From a checkpoint of a small mixture-of-experts model trained on Wikipedia.
Training: a variant of Adam for the experts, 1804M tokens, 6882 steps.
Below are experts of layer 4 (counted from 0) of a mixture-of-experts language model. Rows are named router (the router's row for the expert) and show model dimensions 0-95. Each number is 128 + 32 x the weight over its row's rms, rounded and kept within 0 to 255.
Before each expert's rows: a language model's description of what the expert responds to. This comes from a sample of Wikipedia text that the model never trained on.

# expert 63
Determiners before ranking. The, his, one and similar determiners opening noun phrases, often before first, second, most, oldest or largest.
router [121 160 139 127  90 167  87 155 138 100 140 117 186 126 194 176 123 123  90 131 156 116 119 125  97 149  99 118 127 108 118 137 139 175 201  70 153 121 117 139 155  85 157 128 102 119  92 129 175 175 118  56 175 132 147 131 200  83 130 152 172 100 160 203  84  96 180 135 132 122 207  96  67 157  61 143 134 132 164 141  93 130 119  91  99  84 131 191 113 168  96 121 104 147 146  96]

# expert 35
Word-internal suffix pieces. Middle word pieces completing ordinary English words after a prefix piece, e.g. refer|enc|ing, heart|war|ming, enl|ar|ging, des|c|ribes.
router [127 101 126 141 105  89 107 130 110  99 124  79 132 110 175 129  75 111 116 142 202 123 131 119 120 121 105 149 178  87 135 127 129 130 181 124 125 164 164 135 134 147  74 124 102 111  99 117 125 135  90 164 156 135 148  96 144  65 173  98  83 145 160 141  88 102 109 115  86 171 144 146 177 135 152 112 190 132  51 147 100 121 162  96 127 127 113 112 110  86  77 154 108 133  68 107]

# expert 38
Military and "ph" pieces. Military and country names such as Army, Navy, USS, United States, plus the piece ph in Morpho, nephew, morphology.
router [114 118 146 136 147  88 102 149 104  92 123 108 151 107 156 146 177 175 126 104  96 124 146  78 121 106 124 136 146 123  99 195 118 137  87 129 124 104 158  98 146 117 199 144 160 122 119  76 124 130 127  90 129 104  75 200 100 113 105 163 146  75 196 144  97  86 127  92 111 161 137 103  61 120 115 126 118 157 143 135  86 108  95 126 100 102 187 113  74 124 128 139 100 100 147 129]

# expert 54
Scientific and foreign word pieces. Inner pieces of technical, taxonomic and foreign words, such as ne-oc-lassical, igu-ano-donts, Piper species names, and Cyrillic fragments.
router [172 131  98 161 119 128 148 142 112 114 124 101 160 129 183 116 147 115 142 122  80 136 175 160 138 126 138 141 181  99 103 202 122 119 115 161 123 160 141 136 148 104 116 151 108 121 147 117 142 164  82 141 124 125 102 178 194  41 162 112 102 129 138 168  96  78 179 137 152 185 159 157 102  77 122 146 108 144  87 134 126  79 131  81  86 122 163 110  96  85 103 179 126 192 107 128]

# expert 42
Capital-letter abbreviations. Capital letters and pieces inside acronyms and codes, such as EC-B, IS-S, PA-VN, KE-G-G, station codes and chemical identifiers.
router [146 127 124 147 111 147 106  88 107 151  93 143 104 139 173 133 167 101 102 136 125 109 134  80 115 116 133 142 150  71  97 104 136 123 108 159 147 158 122 158 183  70 139 120  63  73 129  47 166 147 154 127 105  99 138 166 104  89 163 173 127 106 185 122 104 142 148 103 115 125 156 147  96 127 150 125  78 164  97 109 107 138 187 129 137  90 155 193  83 132 112 133 125 113 131  79]

# expert 44
French and foreign word pieces. Pieces in French, Dutch and Portuguese words or names, like de, Soon, soit, Bohemia, Nedao, plus English words like What, near, attended.
router [169 106  95 137 147 154 153 172 205 140 134 141 154 151 151 173 162 145 139 180 152 133 153 147  75  61 114 169 169  97 148 131 130 129 140 125 121 144 159 115 140 152 146 171  79 116 174  93 137 143  68 168 131 150 134 157 170  18 155  93 127 154 104 110 135  72 149 118 147 140 113 150 116 145 198 108 150 127 142 136 166 102 155 130 149 135 146 118 135  86 120 123 134 129 104  76]

# expert 34
Table cells and headers. Column headers, numbers and separators in sports, election and award tables, such as Votes, Candidate, Pld, Losses, the pipe between scores.
router [ 99 145 160 149 111 127 156 126 133 132 157 119 121 147 109 141 146  93 129 172 182 106 100  78  59 119 144 108 172  80 163 144 118 172 144  68 143 156 102 200 155 107 176 179 126  88 149  98 155 185 107 129  54 107 108 170 174 153 130 155 153 127 187 157  57  86 162 141  97 142 102 114  87  62 124  86 103 103 106 114  84 108 183 168 141 104 130 147 112 134 170 154 112 133 129  33]

# expert 56
After capital initials. Pieces right after a capital letter or abbreviation, such as Austria-Hungary, Kvia, Hufnagel, plus semicolons and commas in lists of codes.
router [105  65 117 146  96 117 126  94 167 132 131 121  65 125 155 158 123 158 103 125 127 151 129 117 151 162 102 158 191 113 128  85 115 139 114 148 132 137 124 143 166 122 102 155  63 111 156  53 117 175 163 138 148 119 122 192 139  99 128 127 140 152 214 145 129 155 124  92  76 123 143 157  88 114 199 118  91 126  70 136 129  96 204 143 108 151 138 221 145 139 141 162 121  77 161  82]

# expert 2
Hyphen-joined pieces and digits. Hyphens inside compounds and numeric pieces in dates, coordinates and tables, such as left-to-right, N/a, 39.907, 2025.
router [132 120 135 165 113  96 116 126 167 129 110  94 105 120 202 117 150 170  86 189 106 141 153 136 138 112 149 157 119 107 138 111  90 203  96 116 113 112 128 136 139  95 113 173  29 122 135 135 132 131 136 117 164 190 121 135 106  49 145 132 184 140 187 121 148 137 158 138  94 145 124 101 108 163 159  96 174 118 112 118  88 153 172 116 101 144 116 185 161  87 158 168 120  91 103  81]

# expert 48
Surnames after first names. Surnames or their first pieces right after a given name in lists and credits, such as Smith, Jones, McC, Lynch, Lord.
router [165  40 115 177  96 164 102 105 126 136 128 166 158 122 130 139 149 143 102  98 117 109 113  88 170 168 112 178 170  88  62 101 134 135  61 128  81 142 134 116 164 114 139 122 132 114 137  40  95 159 102 113  78 112 110 174  88 142 147 158 141 146 190 168 144  90 100 118 146 158 146 124 160 156 136 125 168 134 110 138 173 122 118 118 153  86 159 130  96 105 120 131 107 100  77 138]

# expert 57
Non-Western name parts. Pieces of South Asian, Arabic, Slavic or Japanese names, and name-ending words in lists, such as Khan, Singh, al-, -ović.
router [178  89  91 174 109 139 124 124  83  97 153 140 124 105 171 126 145 131 119 190 136 112 172 154 124 138  87 178 160  94  95 152 138  57 129 129 128 128  75 142 139 119  81 157  99 130 143 103 106 119 132 151 142  99 129 184  66 149 124 122 178 124 255 178 171  99 126  81  92 231 142  86 126 113 113 134 145 198  99 115 140  69 125 107 142 100 149 113 100 126  83 144  96 149  86 150]

# expert 43
Table dashes and cells. Hyphens in markdown table separator rows and first cells of table rows, plus odd pieces after co-, as in cooler.
router [165  97  98 159 108 116 165  82 150 161  84 143 177 167 181 154 129  79 134 165 180 117 134 109 103 195 114  77 130 110 139 186 119 105 172 103 121 118 143 176 157 107 112 160 138 103 134 115 148 143  91 102 120 131 134 173 161  85 116  95 151 106 145 155  85  85 185 109 152 170 150 144 113 121  96  92 114 138  70  95 106  76 132 152 122  90 101 126 109  90 178  89  89 104 141  75]

# expert 31
Pieces after Mc, hyphens. Word pieces right after prefixes like Mc or Mac, and numbers or cells following dashes in scores, chemical formulas and tables.
router [155 114 121 146 120 113  74 145 214  95 124 111 151 126 142 144 137 191  59  84 112 132 107  58 156 152 163 136 143 107 140  76 109 127  91 146 117 182 151 175 157 148  42 153 148 117 120  88 107 109 126 118 194 135 163 158 108  93 110 122 161 102  93 164 157 115 112 103 109 148 134  88  99  95 105 125 147 103  59  85 117 121 106 129 205 117 146 190 124 130 132 172 110  62 145   9]

# expert 12
Finite auxiliaries after subjects. Auxiliary and main verbs right after a sentence's subject noun phrase, such as was, is, has, had, were, would; also sentence-initial The.
router [229 121 119 131 115 121  82 149  96 146 115  89 140 126 156 145 109 114 123 129 113 117 156  87 171 142 101 147 116  54 110 120 102 116  99 109 153 105 151 126  75 128  89 169 103 107 119 102 163 119  99 158 140 132 153 115 110  33 159 175 149 148 169 154 139 129  75  54 120 112 133  93  83 130 136 111 154 133 199 105 130  81 135 146 149 126 133 113  94  94  69 179 169 132 120 109]

# expert 53
Mid-word syllables. Short syllable pieces inside words and names after a first piece, e.g. Dec|ree, Dec|o, Con|di|tioning, res|c|ued, arch|bi|shops.
router [169 165 135 141 129 149 113 155 183 177 106 131 138 141 142 126 169  52 131 138 135 141 132 105  99  95 147 137 138  97  86 113 108 145 120 147 106 134 102 141 146 136 123 163  92 137 131 116 159 127 150 178 139 122 110 131 102  89 141 145  99 105 170 131 106 110  89 110 160  94 170 120  84 128 183  87 116 129 118 213 124  94 172 112 150 131 121 199 128 170  89 150 170 130 144  80]

# expert 46
Possessed nouns. Noun right after his, her, their or its in biographies, such as his time, her stint, his father, their children, himself.
router [165  83  87 127  99 100 109 148 118 122  74 141 150 130 148  92  98  83 103 164 148 141 138  97 141 112 157 107 188 121 103  99 128  99  79 132 135  92 125  98 156 159 157 130 141 113 156 151 137 167  98 110 142 130 119  96 115  80 174 156 106 158 148 123 189 125 140 115 175 154 110 102 147 163 174 105 114 153 118 145 127  73 141 134  97 106 117 145 112 174 139 170 153  43 115 129]

# expert 32
Non-Latin scripts and spellings. Bytes of Chinese, Arabic, Greek and Cyrillic text, plus mid-word pieces in foreign or unusual spellings, such as diplomatic, spelled, Eupen.
router [118 125 105 145 100 112 138 131 136 131 129 151 152 146 189 136 178 136 137 147 113 152 123 184 117 171 113 124 122  93  40 122 140 158  90 120 140 140 149 120 160 105  37 150  69 157 142  80 130 175 132 170  91 130  78 159 122  41 206 122 128 105 161 132 128  99 158 110 155 151 116 138 143 130 197 102 170 137  94 182 201  83 156  76 129 137 199  99 148 121 137 178 145 101 104 110]

# expert 47
Stems after prefixes. Word stems following prefixes like un-, dis-, de-, ab-, as in und|ev|eloped, dis|ill|usioned, de|od|orant, des|p|ite.
router [167 135 140 158 119 101 108 153 193 113  47 100 117 108 213 122 108 102 103 171 137 118 118  94 143 120 130 141 160  75 116 142 165 125 130 148 141 126 148 160 153  99 139 127 158 134 101 167 128 130 128 122 164 130 119 116 103 119 164  77  78 139 104 160  88 112 136 144  70 165 136 110 136 129 184  79 185  66  83  64 108 116 101 127 105 141 110 165 138 120 124 179  96 101 143  38]

# expert 7
Noun endings, agent suffixes. Last pieces of nouns, often agent or plural endings like -r in treasurer, -ers, -ity, -y, plus whole nouns such as player.
router [141 157 169 122 184 126 115 144  78 110 110 191 125 115 195 149 122 107 159 119 169 137 161 143 151 106 112 166 126 117 124 165 102 109 137  91  99 117 139  95 100 107 185 134 110 104  69 158 193 124 102 162 133  89  99 160 130  85 125 144 148 127 147 122 133  93 139 104 100 136 181 135 110 147 145 104 123 129 137 144  81 107 193 165  51 146 112 118 118 152  82 162  85 132 127 144]

# expert 60
List separators and articles. Function words and separators in lists of names or titles, such as semicolons, commas, and the or with inside titles like Raya and the Last Dragon.
router [141 107 103 154 124 162 159 116 129 128 113 134 125  80 168 146 172  88 119  78  58 117 133 138  93  77 107 121 196 115 134 118 113 178 146 125 140 150  97 130  97  87 102 195  69 142 177  75 120 133 127 103 129 123 140 223 147 106 127 167 152  98 156 160 151 104 155 124 124 142 130  85  94  91 126 133 147  86 157 118  87 133 141 128 179 123 173 153  94 100 123 205  79 176 135  80]

# expert 40
First-name endings. Given names and the final pieces that complete them, often in sports result tables, such as Daniel-a, Kath-y, Kar-en, Mike, Eric.
router [123  61 154 143  68 138 142 129 123  91  91 104 123 138 114 144 129  87  82 111 172 118 172  94 155 185  82 141 149 119  96 198 116 160 129  76 139 132 160  82 143 136 142 156 160 118 153  99 153 148  79 119 122 116 135 214 161 104 120 154 163 197 159 129 148  58  99 148 115 190 133 122 106 134 137 148 153 112 126 194 113 120 161 158 165 132 123 126 103 147 112 177  85 112 122 104]

# expert 16
Mid-word fragments. Middle pieces inside longer words, mostly Latin-derived or foreign, such as mar-iti-me, rehab-ili-tated, miti-ga-tion, ru-g-s.
router [127 159 126 144  97  96 145 110 142 114 133  85 118 105 157 139 109 170 125 163 117 124 144 125 110 162 107 130 169  95 139 167 135 171 101 115 132 125 140 111 138 162  65 146 115 124  92 148 145 151  77 153 150 151 157 127 178 111 188  99 119 153 179 163 122  80 139  84 147 156 157 131 104  75 182 110 164 147  56 109 122 100 151  93  83 140 105 130 114 103 111 209  72 113 145 110]

# expert 62
Politics and college sports. Party and group adjectives like Republican, Libertarian, local, Catholic, and words in election results and football season articles, such as junior, The team.
router [124 108 149 144 115 126 129 138 150 127 101 133 122 161 148 114 129  71 121 149 166 127  80  84 133 133  73 127 135  75  95 170 160 191 100  93 139 116 139 175 144  81 182 180 139  95 112  69 143 178 142 114  88  68 128 135 142 103  84 149  93 143 158 114 124 116 180 108  87 101 162 108 109 137 175  97 156 167 116 121  73 106 179 142  95 105 106  97  87 141 173 142 138 134 157 120]

# expert 33
Split word beginnings. Second pieces of words split at sentence or clause start, such as Ev-en, H-ow-ever, where-as, plus So, Since, Due.
router [125 138  97 139 149 124 100 163 176 117 120  81 155 148 207 170 117 116  84 138 155 135 160 117 102 166  59 149 135  93 112  92 135 135  81 102 131 106 156 120 164 111 124 153 149  90  98 134 127 185 115 132 156 161 119 147 122  91  94 127 138 128 160 145 128 108  50 126 131 117 124 142 117 202 164 131 153  97 111 117 139 117 180 131  81 111 108 154 130 163 118 190 142  26 151  47]

# expert 58
Foreign name pieces. Middle and final pieces of foreign place and personal names, especially Slavic, Persian and Spanish ones, such as Gar-ru-lax, Shah-ru-khis, Ze-di-llo, Grims-by.
router [141  25 147 139 116 139  94 105 121 123 126 111  67 116 140 157 132  71 129 106 129 129 159 139 107  93 131 184 137 114  94 195 129 108  98 143 140 135 140 124 115 116 220 164  83 116 113 143 144 153 131 190 112 125 129 204 106  94 163 159 127 172 204 134 100 103 162 108  73 179 128 131 111 130 133 119 158 226 160 164 103 131 148 106 124 139 131 150  53 127 141 117  94 217 127 166]

# expert 18
Surname middle pieces. Word pieces inside personal names, mostly surnames in lists and tables after a first name, such as Jer-t-berg, Hen-d-ley, Petru-cc-i.
router [189  89 127 134 104 140 109 119 181  87 117 100  65 103 207 145 152 132 104 142 120 135 131 114 152 152 130 111 117  97  92 170 135 194 108  97 155 145 133 120 160 156  71 154 140 136 128 124  91 141 122 118 141 122 142 170  96 130 201 167 113 135 185 155 136  85 108 166 123 131 123 104 132 108 128 115 146 171 145 147 158  96 137 132 143 120 131 130 143 144 135 176 115 137 159 135]

# expert 20
Word completions and sports terms. Word-final or middle pieces completing common words, like extern-al, U-se, Pop-ular, plus words like age, medalist, Register, Olympics.
router [153 210 110 142 141 124 122 135 159 105 115  96 155 121 147 110 175 114 110 152 160 112 113  58 121  52 170 144 171  92 120 180 113  35 207 121 132  88 163 188 163 146 146 180 150 106  68 114 141 150 150  69 127 128 126 133  97 141  76 132 137 114 133 127 170 118 118  86 100 142 136 123  98 119  92 109  94  76  94 115 104 102 153 120 104 127 164 134 141 138 117 126 128  94 152  60]

# expert 59
Building and compass directions. Compass directions and positional nouns in architecture and geography descriptions, e.g. north, south, east, sides, roof, doorway, runway.
router [137 122 117 122 101  97 167 133 152 103 150 110  77 139 140 159 152 112 114  91 177 126 162  99 132 121 124 142 165  65 153 111 118 193 133 117 125 105 130 170 153 124 102 163 187 105 181 152 126 136 113 128 121 152 120 101 127 122  87  86 132 113 101 156 123  69 102  99 132 151 188  89 156 119 149 129 185  87  29 138  90  74  92 153 200 102 150 219 108  71 100 142 122 139 113  51]

# expert 24
Mid-word pieces of common words. Middle pieces of ordinary or proper words split into fragments, such as ar-ist-ocracy, Emba-ss-y, possi-bl-y, ter-ti-ary, tour-ist.
router [145 161 131 155 100 108 130 117  93  81 145 122 151  96 135 104 176 114  85 130 153 133 149  81 153 144 151 144 140  49 133 213 129 119 141 116 142 132 162 174 148 137 146 180 158 141  75 144 118 146  80 136 167 107 117 199 148  47 149 114 123 143 101 170 105  45 178 100 125 211 142 111  91 153 140 137 143 142 109 117 143 101 150 117 113 151 149  88 100  78 108 147  97 137  77 122]